config.toml
n_experts = 12
d_expert = 352
activation = "swiglu"
moe_layers = [2, 3, 4, 5, 6, 7, 8, 9, 10, 11, 12]
normalize_top_k = false
balance_bias = false
init_std_router = 0.0166
tie_embeddings = false
Below are experts of layer 4 (counted from 0) of a mixture-of-experts language model. Rows are named router (the router's row for the expert), gate (a neuron's input weights, with its number), up (a neuron's input weights, with its number) and show model dimensions 0-255. Each number is 128 + 32 x the weight over its row's rms, rounded and kept within 0 to 255. Numbers have three digits each.
Before each expert's rows: "gets" lists some tokens that make up at least twice as much of what it gets as of all text. This comes from a sample of Wikipedia text that the model never trained on. Tokens count by the router's weight.

# expert 7
gets: "-", "s", "  ", "n", "e", "y"
router:132091122188143134131120144145100116126150121124121188097111148146153174120140140071078140121156105124161161129116127171142136131103119176116157126119119121126083110189139171128212154121105158101203147152139137129114110109077094153173180101169137122166167164126184179227144103121142163105186097202162053110172113073139127149062139084092117149151119162044138137091099133115131194117082137128124132154142109082131149131131108192120182149074205101109121169121126098154168107158142058117176161204119146137115179155101083122146136089113124103097140153057173061130136110170115124217126118103115158096120131086115113112093138105154175152147088127154119163177093145059111154158130144139117139183078104161135160140095107135133121120120141106174130124160113146119165140120138067
gate0:111167131104115063102173105134164156166132095098081135148085127091149076123077150113136109136108111085142081154123050151078215148090140138101168141091157086146147169152095092111113147129122151188089116164168107129125111152124150150104121207221105121138130122131144158137102148148116151101174072093123114113101147164112134156153156091133149147123132073129117130083112119136109177222107109119086083102078163076182097148124103149091151119089111126171100168111156106092172122110125129136100098121172228063135144126133094107065185107102178132058112124189089126178094118140128138062102113119139158164117172199134153118131145141130119098095143145086146142141108149199079117153143106075126072113078147158131091138091112169091149145142103112110171094119089103153162113146087156
up0:083122103135153173148109115129100155088098127214105145104147105148068175089212090119137179127145110105124137129119140109185079122165123108155107130140151112090170125143132133039183115068180129152152100094139133142124187085169135129138124073105102134105082130104108134091097146130136116118122179158068112120183120121099115142099093160107098096141105138099128147173157094158112109112165130149155131196151139121112124098110158098131088173165155144127152089158131133110116152142175131116107122082072088203100119075081169130172091157157148096163129088135173120078157084063121064170042134160099096083186078114125125148070171025075091155143057110194157136079154132118134140131154130129140167102090118118106139140087119089162089110124165135110104131090146132091136113090156138
gate1:154156078138121155105138123164111108153161112147116093171119137116194000129097108120176128088162105098152119168085086109107149146135146083118167111179158113156064129181109106110096132142187093148181097113177158111184118118110122114124119117124136118159138090137177156106104089122107122134131117082136167142148139202096142130143122107162141192088096127135163167104171196100074116124121092164149127150095097104108130093058141141156174163098131159184136147125177123092150088130123134129130166133144136119129172174096162082150129125115159142161190179100099152153119089132159128062087113130044121125106135156155164061141128125188171066083194113104158093075084164136085095111146145151172069091128178139168100098125151172160162099101158121083122133144111147176078174124114134
up1:153118082201111135140118101156131119139151182134148118157097134121156111129115121179131123131140182086163158153039083186107138189172162161125110161166115107179078045122154108146103112104117171127154074108105202140141159109120084109107126153127131051130089129135144178198116151102127134091196124109152090159177177084096137137172094113099075181069128212132136132188162127163107101154069090166131129174129081113149102106146145136167102171148160107156129151111118176084095137152119092148143154153160109092098151154133128093136108106158109119116084133119067145209085071139076136092151128093164134095132166137104098111183102174125089120131132122093119150129109136084092103149120107115064108120091128154115180151083088164086166132157134198149128177144108103108135115143069133
gate2:180044084171123165138144154103133141071117117117049150110155096099142123109114158141079092103059119116113146157130183163111123088118139115094085108173099043088109127151106162123152138145077161118160146165133146108080149101120091131184105155149100134133081135099100133159188120138167135104089198105095120055162080106134082088117105155135117154107073110156121160210147077171134141113135138122119114131096147170111128207176136159134125109151172113144088144071149178213180109126160159160141131160145125129133151139074123112157177127123182147120079155144152129139131138120068100122152177147157155089152141106150088168107161160173086116146131141162120158096103074134126130173104193112110177136075078082139097056168125135129116079153101152071149109116089113174152175151125129
up2:147164141134137155083091072133169126165095113157124176136151128174077107162169193056106102091153143156193101101158098165201070152135121170086101098158151081111137138123111150151154134106168121109118117135139116132075106130133172072127127130078099126097126078146155053123093182092137087171089093126105168165110098130112074091149109088084124159103113131182111156180209094165128140099175138104091133123166151182093129078116152100095126118106124086097150103141140113146132173112129165102109112121170158109163149158151110134145133172134149167090094120158151077100117147085090104166132116089158106067194201065172096112174088139113120082155087137106151137147114171140118155107096081097090191149191130152119120101137146183139144219178090142137091122130149116115144158125152076
gate3:154094157129118148127153074097115120154164079149066090151160166124132091118116160061114110110115147124109141150159153126149144111121181164123102161200094142149146117056124104121134074185170052137121135120143132076124120103150135076086128127103128139104125067112118099139124142150106156114081054159139154066110178128123186125122117095131070171051183118141124133154121126138169146153144118045090113167141045160128128120116117069132096100134169053075116134118217159076120151110114116128129147078134184141139154122141135136135124124156196113097181135157152116174121114070122122173115142177151127147113080151150097112182127148146119077112114120115159105106147145128065215151127136127094109122146158132235110083158077131107160135137142070152121189067090132104159120139125131
up3:114144136124106120128118143112176140015124170073198138075125178110152160111154138157163150158143127175116031117105066078165115196136078126146109040095088113130147121095107076110154194126066092110199124136115132101207087159114118078110124167145150124123111117140130099156169141118133138164139127112094095123195113149150120152129125148144184131167150109086120144128107182156135167161092129196159129102185116102115107106128133106130067067153092137129132137170177052151089126101125140130136165158090055123121108147147139121165157183083068126147146109120143115097111097129140117220117162162118141177122106144113133100100143136082110193155137095139066097125063143095176114142140139175185144100130129156094117151133144153137131112125176127101104122115124128157141076164130140
gate4:066149127109157085136158133146136117103129153126133083112102123127155112130140133151093117061140115183078156153076107089089156157237124128094106136202139139140116116138153093109167119147154126131116118147102109161153116119124112105106134131134084135093251097136146143110149146120083118143143108137112126151138168026185156169094157110083127126103158131136075132175133137087148202151144097048165159100102115111142087134105149158188140194169176162114118103077133096104147157111106114127118114130095127145112117100130122113189135158121130185170173074084076112118156154122144094121129166133137115137111082138181106098126145165189152115133192145148100074170146138140043161130110114068112055127150165144156152108095126179216137049119134119129161111125169144123175105159107110
up4:107139158109132125136132069153111142100138123148088175145102147094153102131137169123183129127131091078221143162108099133172171142125137137192142168160058116143169168070133120154159115064156147126101096127105086144154155140147088167177119122150092120110091133123114139142142131080120131111094032124148150137176168140142078084039090158115133117151188102171119153166095118070165089125085138166133229097136131088174140170151102121100107151130117094156168144110083133165116068093121083168167101122122138158150153113167146137122062132130150110138139204110090161067187138153145146159127143141120081209102157166118132099160130104082156098113137107159179139096099111118127099188123118122120093102156144113108080136161082119060133119127160119114125204067144138119114155171073119
gate5:092092136090121066127132089141162103085122090169175123097175093104162120152174108136151125104146152159100117111141125120132153125089112087133115127148145084127109152127093127113134090137136119113132179167084136088149152127156123099080140116143078146152178146093072161160155123144120098188159138135143112099079106173214084148139163038103168153136174151164082127129081180100135127101075158118099156071132097161050082162094196098130146103121165170053095147070125139172160171179085151103140167099131051134142124129123125143162161173060089123184138116083139176133154152109141158098156140097162103155178153080100057119181130128116108117148141100112045101150102124142080124108090130114084123099081140085129136115135109159089127137111160067166098190138150106144154079101129088
up5:179150118126142117097122123129125115191158162114118147112099194139146139105106142154229154113116099121074155163197140127120178089175092086150105132155157104147135064135150153159129107120139133136177108153127160169144181153163137092107040054105141123152113077162148128142165129153074170100129163115116134119049091137108194131136126105129162181156152084091112180161122153135067156138150089102158124062098108148084141132127212102150160116177156117076177145096126134099124097121099110130123110143138177106075088169134129130140132154202111160109085136158165084126086100165144173155157186143082099099047152134144152150100158143157107134139086130162200144150125155087154144107166148092119044135072109127140149142158171084127090105127151138126084138085138180095138154123111150
gate6:143111132172133149116172150134125145133080156112103130177106114190150155144164115128126183146140081081138155143122101129119121155126117162143155132155149135150161110104110037140143087097175107102168149074167105135112125105099172144073170101127142129090133102119150105148076117125180161195104155124101124115085096109118114123108088133149126197134144107095129147111114109120046183097186080099129094120065076131113129091063123140128078146122127179093090140170144157097193124135139190122135131055176125089142141124166188095167109175140092175078115039092132127131149142202141104096203132132083106155123074131174107154082183106147121122110153124118169144123180129146104145176183072140111097125119068117104116174125089083172118152196142109068068119150114177145124108121099154
up6:178131135159133139174119150193094101160106157093112171160079086166134116170117115189124128154101120118093086191121158080144085151081120085112095110163172121178113145123132139136073171135136130154155130133133150156084122110157092137095099117144174155135148138128136107137094142109173129140144194133107074192140122076065078127093138113108084112081123166106188133119122178132171128106149119133149114152097125074148147064137102225119139128108151157189177147154106104142174137179103186117113168121127110091107077112109152120091114094105144163176096179085114040174097173103182139147179117112093090154136103176083122119092175160142179109094178117143176108096184144127199101090110171117104110122161116108105134119171142079153169103109140137154161114102082110183121161114137050
gate7:126112142120168063117134183158146134178159210136122156124141077146151102163099102175136131133132125124112142191115112165072143137096157131207073119093207121108143174133128103045104127153081131116158133078139183136135156148083136139149154167165114131169145162138142154092114102181110172180177096123115115128141154126224106140176142121126109133129145099140102127129173139154096136135108069119102170120127169139138121170167172117099105141081177139105134122126144075162161182131136136088108094113114149105128143103176131091112204156095174183154090081110107128120127109087183201083109087128148141058139117140091186167110080113130116136123062109123159108057120087177116087133155150198154112115104094147157104179179192103177163125154085128104137164111163120136177117147105127
up7:088117153113148138163161163105173108087161185122128134122141149118185159116112127125105113143137126187157067134162024123079166040140132135104118160152137157113142150060099082120093194146066141213102108135136119077124096164119171114195121110154169161135124161117143161106139089109109123098134164130099205157153141067128141152121147124169131080142086134113093175083087077126098128137125156133106155120165122156125077147172127119138133091158112129103177067151113074135121145096118132099063126097134097133175168134152124098104128140078065139141138103154101147105088123159174137159128131103111218085176104030089161101127159173128157161165104140207118131120148156119117095119129097122140141079165132145122080120146176173136114076146161137128094084083069121124116178147114106
gate8:073126146097094123129134133125118106172169184142124141143083196153057117127135136087132108159136139089095155085081112212135101136130122171130089154110140138079069172135137180154099181081049153134152117089077170120053125149159113168124144151132170114088183147143126110092139116135113123088166142156171085174085136116123153197123142162114087111127120077089151155138163124182226089107160081111111151146114079120155176085119139155090106105121118138127174124133112202180078124149124131071128079118099163160179180149173144106121108116090105140140114150091127137138186171136141086147111101153124139132142179129113150103147163122088108140108116091126149133132098142106102095171187142122106124145146109055121131201123152212048160155159136127150106147092098126115101074168176112
up8:175112130148092125170104124144131133132119101176132143099128137123125102127143155120081090082096074108116103144093072102155145165071149138130069096126150160094152125144133108067166112143153116130065187110135102139098136156087109122085084111157101121185102142124095114135074168191110110153143078108083147143120146119157161108125113128136118085176188117170113131101117032056086177128122168134097104148088139098124114171158141163127128089143108147033080119122102061112149139115132135202138112138123151137099111100065218129147115174100187149086177127102091131078104106105179064103117116141045140140156095115167083150097122173160174140153112149113095174084131111130112196161175135148195099141089134161159160120106130105160149096129113106112122119144119090108187138098142046
gate9:104130132127097162145120161126094131133158133113109114172129146167153116130111128132168168071159138147109133092125133171098126178108125086146150146102147103102144057134152151059163113111137125136144140113149167091156114106140117146135134090095098155069176135100107100134091147102199139222142156123099141112151108121143125125082096129121128114156124172161142137124057157149128099124118146056169130111123199090160086144069137159138133154216073123124092082138127123184128106247135149125147183124153064143080110175069142088146161128124112115176123107090144107142106086115162149162047101158173133173140150119226149148117176142158140100120163115120103124128206108140126101090140120130136185068133146101138197117191161119095155147118167162146136093120156155029108169143149115
up9:148127152071120084107152142133112168130173052153132086168141089090143098150089170139125112098106111103106192151092078121158117092127134185107112113121090115102132212088119127122134080092116107128135203096134112112120114137136076175115115190140140078083092110168091163162078161084131123092095063209127188109103147168128128101097113162142151102172155123174152116138116108178132169136179138117111140120155117154218085121165150205118145094133085119109082104086225144069094113086096156149105122130089196147150183147112149131118180124116112125149102145179116133109110083155099121160120125178118153128220126127130047122155166185134126131120114100116134106163119117118102155129090123091152132168089150152160147162082099124141134123193092135109085102113113183144134144178125148
gate10:090091138102084154135156167119133162100160132104202102099163110154122128120109151122156084138114093090116146098127124155118156133090123189164152064178137105098119142106109134155146107109148169138037172121142137147158142126164139147132107078141101121098110122141130170139109098136203115129092092128103148148154156222206081080083145113080139103116151130114100190159071092114137144092094181132152140103137061201124121134143084069157091107128149068094135165189095106120086127133107134140131108140074160111087111096151140118125138215083147130184132116111138121098155120142130160100162108048177095120149140163108079127172138141064140095146074161102127165195124168135081135103097105179138191120159074180114089089154140146140099091110149165063115164099158122151159102130159088
up10:125100147121136147134159114112096119155182145134140166152117118113070141122139133167090139119157134158141070131155126102147172167144138102114106103077160108162127105147135160100105154115122072149162199115055210101090128129129093098133136132142107121140125133125163095123166159121136077154135148166136106159063083105123156146157100106103125098128105134132118104076077180139205182122095188155165197078081104104155099191099088146148112159109081083149136116039147074150166112144104103103113158083148121086148096135133127161109151083105060135087108171094112113152132052099140147126120085136129116102144120097133236114079102135178133149126102159069118127089143096152115170090168139173127194117182220088149125182151137148144180152100175114112159107109085134170160087096123108
gate11:104137129148119089135143055154116136113148116115143100121075091180149117131115163154143136124067117132091119091071166144115188127171117138097163109174152084138046205116126132194160142179162096135027088097131113119135155092127127083158135075120196132120205068168133154088167139108071180112136102133113091144102086104146103123131133096066096164101112159138101130148110147084157122148139150096149109139089146112148147111068155163149103152156147087141145143162088122105088140073091132132148111169092087087155153080172134084061088159070091125092137118171159104148165104077167118103104147106133119133161098138119091138196122184127155116119096111127130079138172149113115143120108094142080156160125082144110141182104108121164069167191098120158131091142088209130077112168096139
up11:141111114143100168153114150157100126071167133135097132200145124139168133093068162073152118183117108118131174121102071091122175114092108128112147137096095220160105122110099119100123069123114083139112139115121081097128105088155130112073149158203131122136179128090179100149103099161094134085093122155134185154126167156123093120121083104170191129102116160178130154092061126152104180099144177120161129134165109155109145106148155147106131109131105092137103112137162162023132154116143111163164187139119177126160105122100141166134184131115217123104169145082097125115122106170153177164136141127149119108080079134173137145079127102168108099167098120145093093098124120157099130142130060168174188172108146117135147171121064173172144174194072090129160085138094145121149153136065099
gate12:083155132108117134110125129070159143122119161179101138148182135110060171104116137126141018164121147143100139086116136142144116080091156146057132157157183127123156095154106127126134180124175142129154182175075109081123160139121154084131150193139092152095086077166165097122118206130117131098178106099135159161123168107113139120129200161073176097129101058121150096135173094093159087129110115076130142090162104120139134154179163129095190138109108175105189116121153144090129151091199174141131103123112159124198142137103160180085086133155192158132080123159187086076090160110121115120166084097167126097138112147154159124132098127164090177129119134077106152101152108162114093100179123127106111116103149143126074143160163194145113140120102158100075081126149098159179149115101160
up12:160100136097136148149128127120133171119162183142092199119096142146144129111117160140136090121108150155117099125141101176060090117093131119151203073168084093155146134084105125126132076099092079152118145121100108109163104075114111186114116120119088165139125137139149100130143083163149189060154141169119159113217129102149184117139133154127145119121103154107181155122114104109120151108076095115106153162142118136203065155154126159086110146125123139120081140139106111133212151086101124144153178143155058140191130095127133177070164081076097177122073177140090128123203139128146131073113067108094167177122079078155124123116171193124131106149124160136120129172097119145111088155111128154084203148111125159121177087085065162107100115112131096104155086100128067195155084139148114
gate13:144098128182172150173095110122091167128226123127162107123104106136160155137116100108109121095137109056099145166099127114082096092096097109213114122162162122140148162141089117150114084091115138131127111106186126169094120093199077178115166106128156155088050084114145164106160142201154108044195066115122137098105134141059147173127117130121131216169144131124102135147181091088138155170134126142125142175159141134117140125143143126086165128110150057167118097146149195110116128097108146096139201153136152164098113123124141119139156132146149155169150100162112186129163152134130110110077213094150124165094101062170128149130181144126143189118119135117169070145121116166144147116109129145103095103159099098195128089159088112109159148118141112126100144117105149218106175122127115
up13:111154153100105141155087107077159120093143147110111112077094130162107074129065123097132202138074166142102100087189144115139133130141124165090120091139135225133100095109144125119161128149064075119173162129141138102162099159173133086092127118105125127105122117112096090087094115157096192147083173126180106187138148147153076047152174084156140106110115074125130098094156107125124155159128111121163139131182192149128131098090133145120118116090130128141108118139123102095180142136150083125139118108098139138208128160166097093207137162097103095149107127170151130137130067087096132086195131089210138147163122191077120113172127128126137079130099136172114159098135156137114133132087145145128191121048116115156137114048151181131224114067127110090128146128160116107137067130143117
gate14:178166142102124044143148139074089107121189099157093109091214160154146128151164099121092147136127095111120110109133104118109148130124148146138137096142178138124131137155111089120184145165093145136156134135153120072170117094162071126168150164118156126131138123162109193171083122100134108174128150079105124128113194140133162146162127119188152080193078124157175136131101120119141170153098136133180100139121076128170130099152133186138127087152148097145158090138122134139126103132153114128108154137158116135133066167038086181124123125131133027101103061080069104103122107186114152120055185081112120125150083079158130185084117133134129108098138143159113119125156161166159129124124135103162219142180113192200149138086088157111136133170188149097137137086135106157169093172130084
up14:131123169131135208183147152130112099126165215175118066133116100111183174134196105156142173146156160139166178142164120127120103154110107129174111143124143169103122129164116117083125142131204113135129117103136150132168134133116129159115151102113119129125148127067150081125092121192133120107185133140169092038155113121057120104128086160139143135119065204214068123172130099132135109128131184139152140104147127127144122160076125120079101112158091140117143161117078166156166123160110147167079131110128146156082152103105109157175022080076184099162119089129137069123112140146113114102136141125144133122162070116141137109138112078124176125098139082113113185122039113151112132120114151115168108153106114093152142115094085047143119113201083072117135189125123110126116150130176155
gate15:135108129121140101133141154118092143118131092144079188133098115073160217100112116135131152126180115161088110147110128114141102133116124159112108115062105092138170096122153148112140082090150154126159089188098142188095170080128088133144114144125174125120168133240139126166124140090108158094107135069064178144104108103164082175133113159060123133120142180174117122133093134069118072143108125129118109088089146056196144142116072101149177144160076106118125242140130072123116152099081138149123123149137186160157192097093123109146076101129078143097111156093122159156138153124124106153134118149116125157159130109185130149065157071092142126133134076111170159107112111125102102160122153136143127167130139148143191091131083106083167128111177132167113069132108179220155135143133149
up15:097141136184125117142150134202183132155113108129125118113145179110111165119140145120144157148172121152117132098152171120103148088127136152195111100130072092114127085099094115126181087102167110092131144134179098169061152205136142180144087133148201096137090142097131090124095168071162092130155147083133156127055113133104102170171109105120165145093189128134121109168169110191130132153108119155134145119134066205156134164067182106153104141147146131062104089077130122115111115130161105132193107097173215098155115090098131092104141139136097095101096133177152144173131090077170135128155161137108093181203126131090139119172172125125141130099140120118154130086084073130091134157088060136118125117122037120138150146156046134097171097123129149141102137106146110107197092136093145
gate16:063141197099142130151145149176036132105142139112118115122083167156096093113155126140100141125155130148097094139145111108109099119101097172170091072130208139092150102149145165120160161067124118156137150203158089141115181154170138120104173124183103151117117165129141129113125110095150100181138085122136162078104130167192135164096147151071159153077143086151147120070132184077098187143067104147101168156127134093096123124166143129104178105133105134134124148105121108232172157132162101194170163180088163129201115128055122103152153140127078134119172118163105109110109126101087192126070162163159115076092109135173143137226144106128132130119125173122073098107105105110135094137108149175100083141144118123150166139134124146096120137118177101094133167079096160146108152108147118
up16:108118113101129111121134160145145121156053082210103136112078077125100122191088110192139148129103116084146133130134129123129129147158114157199085146105111171175095132095110160113173082161161154133097069138082090076138203136126119098110135088162130112153094105139133089141126118160173170086114120118123112095143187173116183134156147161117157138183126075084074177087120102129169116123120158182048063157111124170120113168090163131152169124109197023105115094112145148141099172158136117203165130105164155150116066067149130092139135137139159129165125168124102110125159122121140148103091084176144072107093062151038116137080139167130148122139122133130099093082117122141153178172127102116143103158122096116191105149170133106133146124150160142141155141120132085077163141094146154
gate17:101073144160132126123153141134170160147164097174132105154134111119109116097086186107132184105118163101084055141099130158152134158114156098140151114159157082167095060145152140059146091146171118122099164091167115061104143143120144208176123141137182154135154136152140144116117175073191111170082202132137153189090133114184173077110114144154087113100089178111111124196102149081153151114090179124143138127125113065135099144125189096108127093131085124119159101150121120138161144174118180087152137147096114125114187108157121040148149199090122136119165124161222153094124090152131106064127150141130107119148139114162108078121149183131052110118167123132142111111132062144077107173137163174123167090117166080101178166153105135145127128134157116124113108145147128087106104161100169
up17:104123162125119079152153155099160150135103167127126127155109121149093100140095109136081133158114128129086077110146146112157144172132138119165100109110225115117112134151122077133165130150078094180062137075080182096087130146079130108164098117119116137110184100149121136128126104090147150121099086129161082113120161178113089133218090116101181127129104149065170143138164089079141141071147103114150101162108093141055179128148129066080061126090170151105075134098119107117151144134106119148044114138139094112082142214176115093132166152142101127090135153139157111121057108138095089100107091133103197119106166156138185088097062130079146060141169101123166143121104147152108120085101165080138100140116098103111122025173106090125091137130115085168122099103081110129141125087118131
gate18:124123118143151098165108123113150140117121053084115145158129191057135081104104096087151127091148163116181159062116186148144110111138162111104137085131185043117107173136084116148178114105138132103131113137146197111130098127128136144118183056151142165109092137101076161108128124089099105117173126191121151123122079141115125100091161096137107137175116099113157120099167131219162069124184140138198138051127150160168129109160141131165130145119155168144075105145166158124074149161183109164153146143039143131194116106138147193196106130137149167151115201118141108102148021123130102117150083138169182133091089122125155162144130152124152094135137104094152085116120134138166112114147143121165099142151183137170154115149155139137138108111147136156173130116157093168102064118094172
up18:112105133149125123136151122084161136088073115130109147077090148120209168086162147145167216101135097120135138097098105121058149091120117130128170152125127088119117113111187184114140161148123145092096107112153109091159121138085188098139132102098144112175132083171121104108109113145191157150160175080130134114087148129110131151104184140154148117171147135063129098151166098138080187139143117074119128168126095133017129145131107107120128138154131123117176102200113081101028154178196129097096198049109121132141109118145098083131155141053129099115204118123162139118145126148151119125130155070091097161152139142134092142178108106083097126133152153151075091062112105146125090173094136096138106163117083090075142185129146151128089155174127092141072169145164136112158148112116119
gate19:130111134137133131130095191149152107156103163148108141132076124197176110122115116126103151140132190166123114163116146147119129145080147173113106141135171094159176102156089096146138167168107115087137118134139131071068171132110103132077090187115064143081171125090112087120104164133146135093071160115087145145134142109150052134126158158125150125126121112104098135145128109143102128084136133078108184161168204141151192094168141164090111122128139110088144101140198117056119151112129107082125100113113108104122133159209081138147159189149155177126098083123110181079075117131116092144152083091161120093158131078080132154195138038137159081140094118132109110122140164168168119124172204141104137129145137157191111183172138154113161133191120148106111096063137175180173169179160115
up19:133132147129131137153096103169103134115110070128185076061119075181169091113124126153092159097101108149131129156143148116176116117169155130135167124142148179136170142156111124125150166146092085135104126111110108101088162112140163095202050103134158082146201119159121108117108172089130104133142124110091098133103120131078118188101112070092126169141113066091114090120162144088142166110133162090118109161206155149123134104168178148136111174121157164125135114181172100142099099114121106123168078145074099158174110165164098124134090154166080089205181083120138096147090092182116103142130129112113125129203115101112131127131141105117187127120096113041089140126149159110154115070132145092113155099142079183153116111138196106147170072102165164158098126036128090149214116165125110
gate20:130103152155109125108125174112092148104128100153104111165166154159187140141118116134156155223168169136142107167172116155122095159141154121206176141121095073189135190106129134088080116175091152142065135064180122138147113102138145173158092139104155131075159095126107084130128153115148100139134135100124117116141118106201129091161117120147110116143138097110115144066110144151115125154106099124123132076131150186090079101067101117129113139121179094083077075125162081148090135110073173061138072113120138109153124116133130163155153139238068173137075129131114058137123135138177188173113150163140174097120127091131164129133102164180124080124179168147153142139148144082118141061117094130150113145161133134131146106121128116116099056142199145150191132186081169117112128098110066
up20:126226171131134148162091087087184075126091138175157167201194058134132158107168136139102138118130152138156191064139137084117108161141137158124119149109097195112112134101132129086125090078124184105131163163041169173157104162101103156143142037070084170151126136111132163119148138123145151156128166139133136158124113120104147137152140117122111116122149117129124097149151186186147140138115239071113104160135176149117144141106109137129157111098107126138166155129073236137158115165179134126097163150156117178077118172139062149148067067095141123135142098170160081107092113085112118159137121116189065109142132179141157142109194097113138168142139122130093123108114123130118144159106134125098129152139151158094135111122170152117051147122141105103099138108138103170166152159125101
gate21:132155134117129109147153160073059128109170140139142107216140156133100123097113081068142061186076162074107152166081101107152132114136100087147103132073110177135090077117117145178103065101164182147181108117106081079118051157146133147139183127192079148125072127146106138102179146149158055113131136093128210165124134164111085183119117147124148095139151086110090104155124153074149158104153125126122093126132069125156126119179094147125132142128134048144108090156157142102132131142056089146118139146131118159152119079116127098099112149146118136128115117149121122090103094163175119135064136119123108120187136067124143107125184151117142161132103128136134099093111155115119124124116167112153119062113173138184157135158131155125129225061107115129054096175124117121136133137038170
up21:187133163105149145132127166120192141123124090117016123121155147127148086176165128107129171084103066122116112084086095129119173200139182108130158143124087093143117174158142116147064095164119124143125124138113139116072114112195066132171135142129073106096136227168147157110138098094103087118129129132154127118142113167152111174090100113123199188135122132100154108136134127137086180154082118141192087126083140139113127121158132126160246113114169112122161049161134124136169124081132103093118127153166138148115171108124126155125128149160088160144110131164096142121146110164165128220116113160148141150110153115141177108099173159132149167164163113123138121146141172044094120148111138124099166166096106105145101160132152190130134129134180107147151132178114146035083106115123185
gate22:059088155157180146134153092141114111156131134093117141191098101134155115131141101169140158107130128052081185073144120154094087200086138147127179104139171129087137147171133129144107043085096158117105164123125086107140124098071096132141135119095148104154175065163097202126140149144142112176120115152139157203124140136117097163076194120148149125183139134091140107152122177129201137127135161130108125145210112075124147158063130141088143136100089058157142173139113108143068153147160084166167229114153156106122168103117144125151089139075161134110155171101112124118126114150130130138165148108162102128137111108074165144118194123132089136157103117124118097143147170075120198135079098152075163108079153147129121121130127149176163088158135170090107153090127133165109205152119146
up22:073129135139123085078171115126147107193140078118166155110113140125133114125088117163139120065164146100185116123108157101105160189153121161112124070104181120077133198137110109196159089141136117117043120149149136165190140099124122223155095112140143104161119098225208147135160130071080099146148127139112128081145119185157123171145124100147130130105107117128127110122124139080099142128118132162143132163152088113065186119134119097162114091118170101168138130158122213083155138135139114120174132068154092086115142100105161139112142177097127066131144141103141169171108152157105144150128106097057069142156163098114114112049117113184132084166123122162131110143092118092142133055119131153158137173140214181107146139124162127137123063162106108088100119162138113101099160082142145
gate23:092151135175058118142132081105125142171116067110120152144138196088135111158163071153161167151104138148022143138100124153135126176155137098175119119143121143115195092122121094099094110052214177145141068192095100158140123157140121124099118077165044145130149191121141173154105141106118071105153131132094113124118119138168069167091109130124100189098151143156138153119142157112148186156134102162124148140057117139111136112160145126136125142156121119126095131128121077196098214118115097104123107061128146096090131059089135090116086182078094119112157092105111138163133106139092146096191168191095115084114098142146094092179121145074140098130138104163169129130181096154111147099143119094045108124147116106122099143166100131133149152121161122160115143167112098088120083176136118
up23:072105111140074127106150108123076103165097108104194102125144163064085178112151102157107112159139117120155166064107118156187132190127099171128091156163152099135158126149104084162109170158133158120150162080146115094139133101083119171126162149103108155096136168066122109109156145109093159152178117101119056107100049140141202126199152147175143122120102070096123138096137133080093136054130115071133079112134095146111090108121125139125180149119080134099119147147189126126117074116126178098143107109144101148127076116093153130148088125143105121112141137193155113149175191134159126095142170096199157136083127078101143126142136106168184088071145140141161085194048133124118121087192078084139118144171140123143068148129096120130191108145124145136135093140121101119203118131130184
gate24:102000158152142122135159235210128139180118139154128112147216160176154136153118107125130143083142141089088131155121148121094116135140155170147162122135145164136114125129148085094076116115101094142142117142120145122159120098106099098110101108120083134160139106152106164155119140126166104074070134145138091083168085088164130135120086073082100094125155140129128139089161069127182130171126098120137193102152083089125113083135115129173111091149195136067103107125104132083114125150118138109177175118163185115106099155125134134199103127086114100107152154110153097108151096137117145117127129098108174103182148137112163073068125115135140158147116125117068175192158180116106162116104068115150154155113118158151142151116082127197154106153149170183119119137159060110214083134100179
up24:161104108097191151142116160166112146127105146120165082224144110110138108143139147072136081088160159161174144099109164108152137118091132127114116174107120111129157131151161141163111071039187149119167127138078139150141161102132101138109076118056091086144145108097143150161154178176116039098130076114125175149096145136153075151178127178107086105091100100180201119125136088100155115138136132152194159111149152112154147120096132149116154187110143182113070133124069152086087123142077086130145079087134143081142148115082147136134152133114155185123161118185191107085136134157130152089089132103080170140138134177118127134076174137121091122141125139166088099146205148098130154145118124066205090141098169184159161109127097127094148115171080130131163081116111103161153142112106161
gate25:095135135131115192126118173063144093139095105125122141139113141152123106097114089134162126167138096103163156144124138131154149147147130124122146114104094106189111070170149134146136124151108130132131137153074129119167095158138123106134132126108141149127141137081190114156113109163121123144100166146100077117172159132095177126113122153112112066085104118131160128125114094088172156115112174077114148111081068167152146225046119128191147129127153144133128082052131150169161137118111103161144124108173181118071123108147140093169214104122098151133099179075142071160130067144148092107133173107192131092117206129129123083172164132157112133145164125144123202117116163111076124108094104077123194151087183156110081136132171191084167129193116102141195139162177198158170191106093103
up25:157142165097115123139088162128148123080134109172130153143082190126122151148143129052116176174150147082183138131144114080160136090163104155132087183146140200161096098119133125131094154118086103116100105095074100146123101123115120142082122108168186149090074073101096126141132117133128088145095127116134116089145188123069123122156148136164183082128079137157119148134137136164132047126181119091085098066135156138127109194138147148122186128124124143110198099152136063084143147116132089121095103117099137094108088119112173152110104119133109181159115087078098150045095159134188153130130115147130090102120167117126054123163117149165131154098189096119127122136030176163127137165135109039149146216151133103190100141119155144156146131195136123108141106128122060083103149095154124
gate26:089114092097153088158149158150164106145103165093119141139132166152160110178113129150159133161100131118082053083114148105162143129142161100116103134118074135143182132107106135137057154158136057127078106140157137073142131081123147133126203087121115147180101099125111102131184144142046103127119151138104045091160116171109187119135146129128122128119146141141133143125090136092061131085100136066110110200168140155128116118114146098169110107185095153161090059161142111103088120162195134109098146111115139130166109136109141135120088118130158065114162101110112121144118086137119128106083136041093118079129144120091137165089097088139071150021138126140153130129169135072167140076119109117086181126129081145163110093145129156153189082178143065132151136067167109139224137119143154
up26:126151122144117095115159177118161088110133083085154101107101206163198083134109068106110063150130135078135143087123092166119127103118156164126085138142129102137138183149138213138153162144204131097130098137103076145145155157107111111166113137151090143105120163107174142100137131153124141074138116112142136117066199126146083114087143159087129125041178142137151108160149196119122078154176141124100087119073123115161109174131175154085109134121105192178082081118185093149110114151159094098135145085157132157136107110057079090117101138121150126125146088163124114118179150149059133130132077160120111127131088140157118112155131172154111146144183124121098149170116159127058191147163134086157088096120106146185070091073075139068149114113161142135156129189125132158093096124186165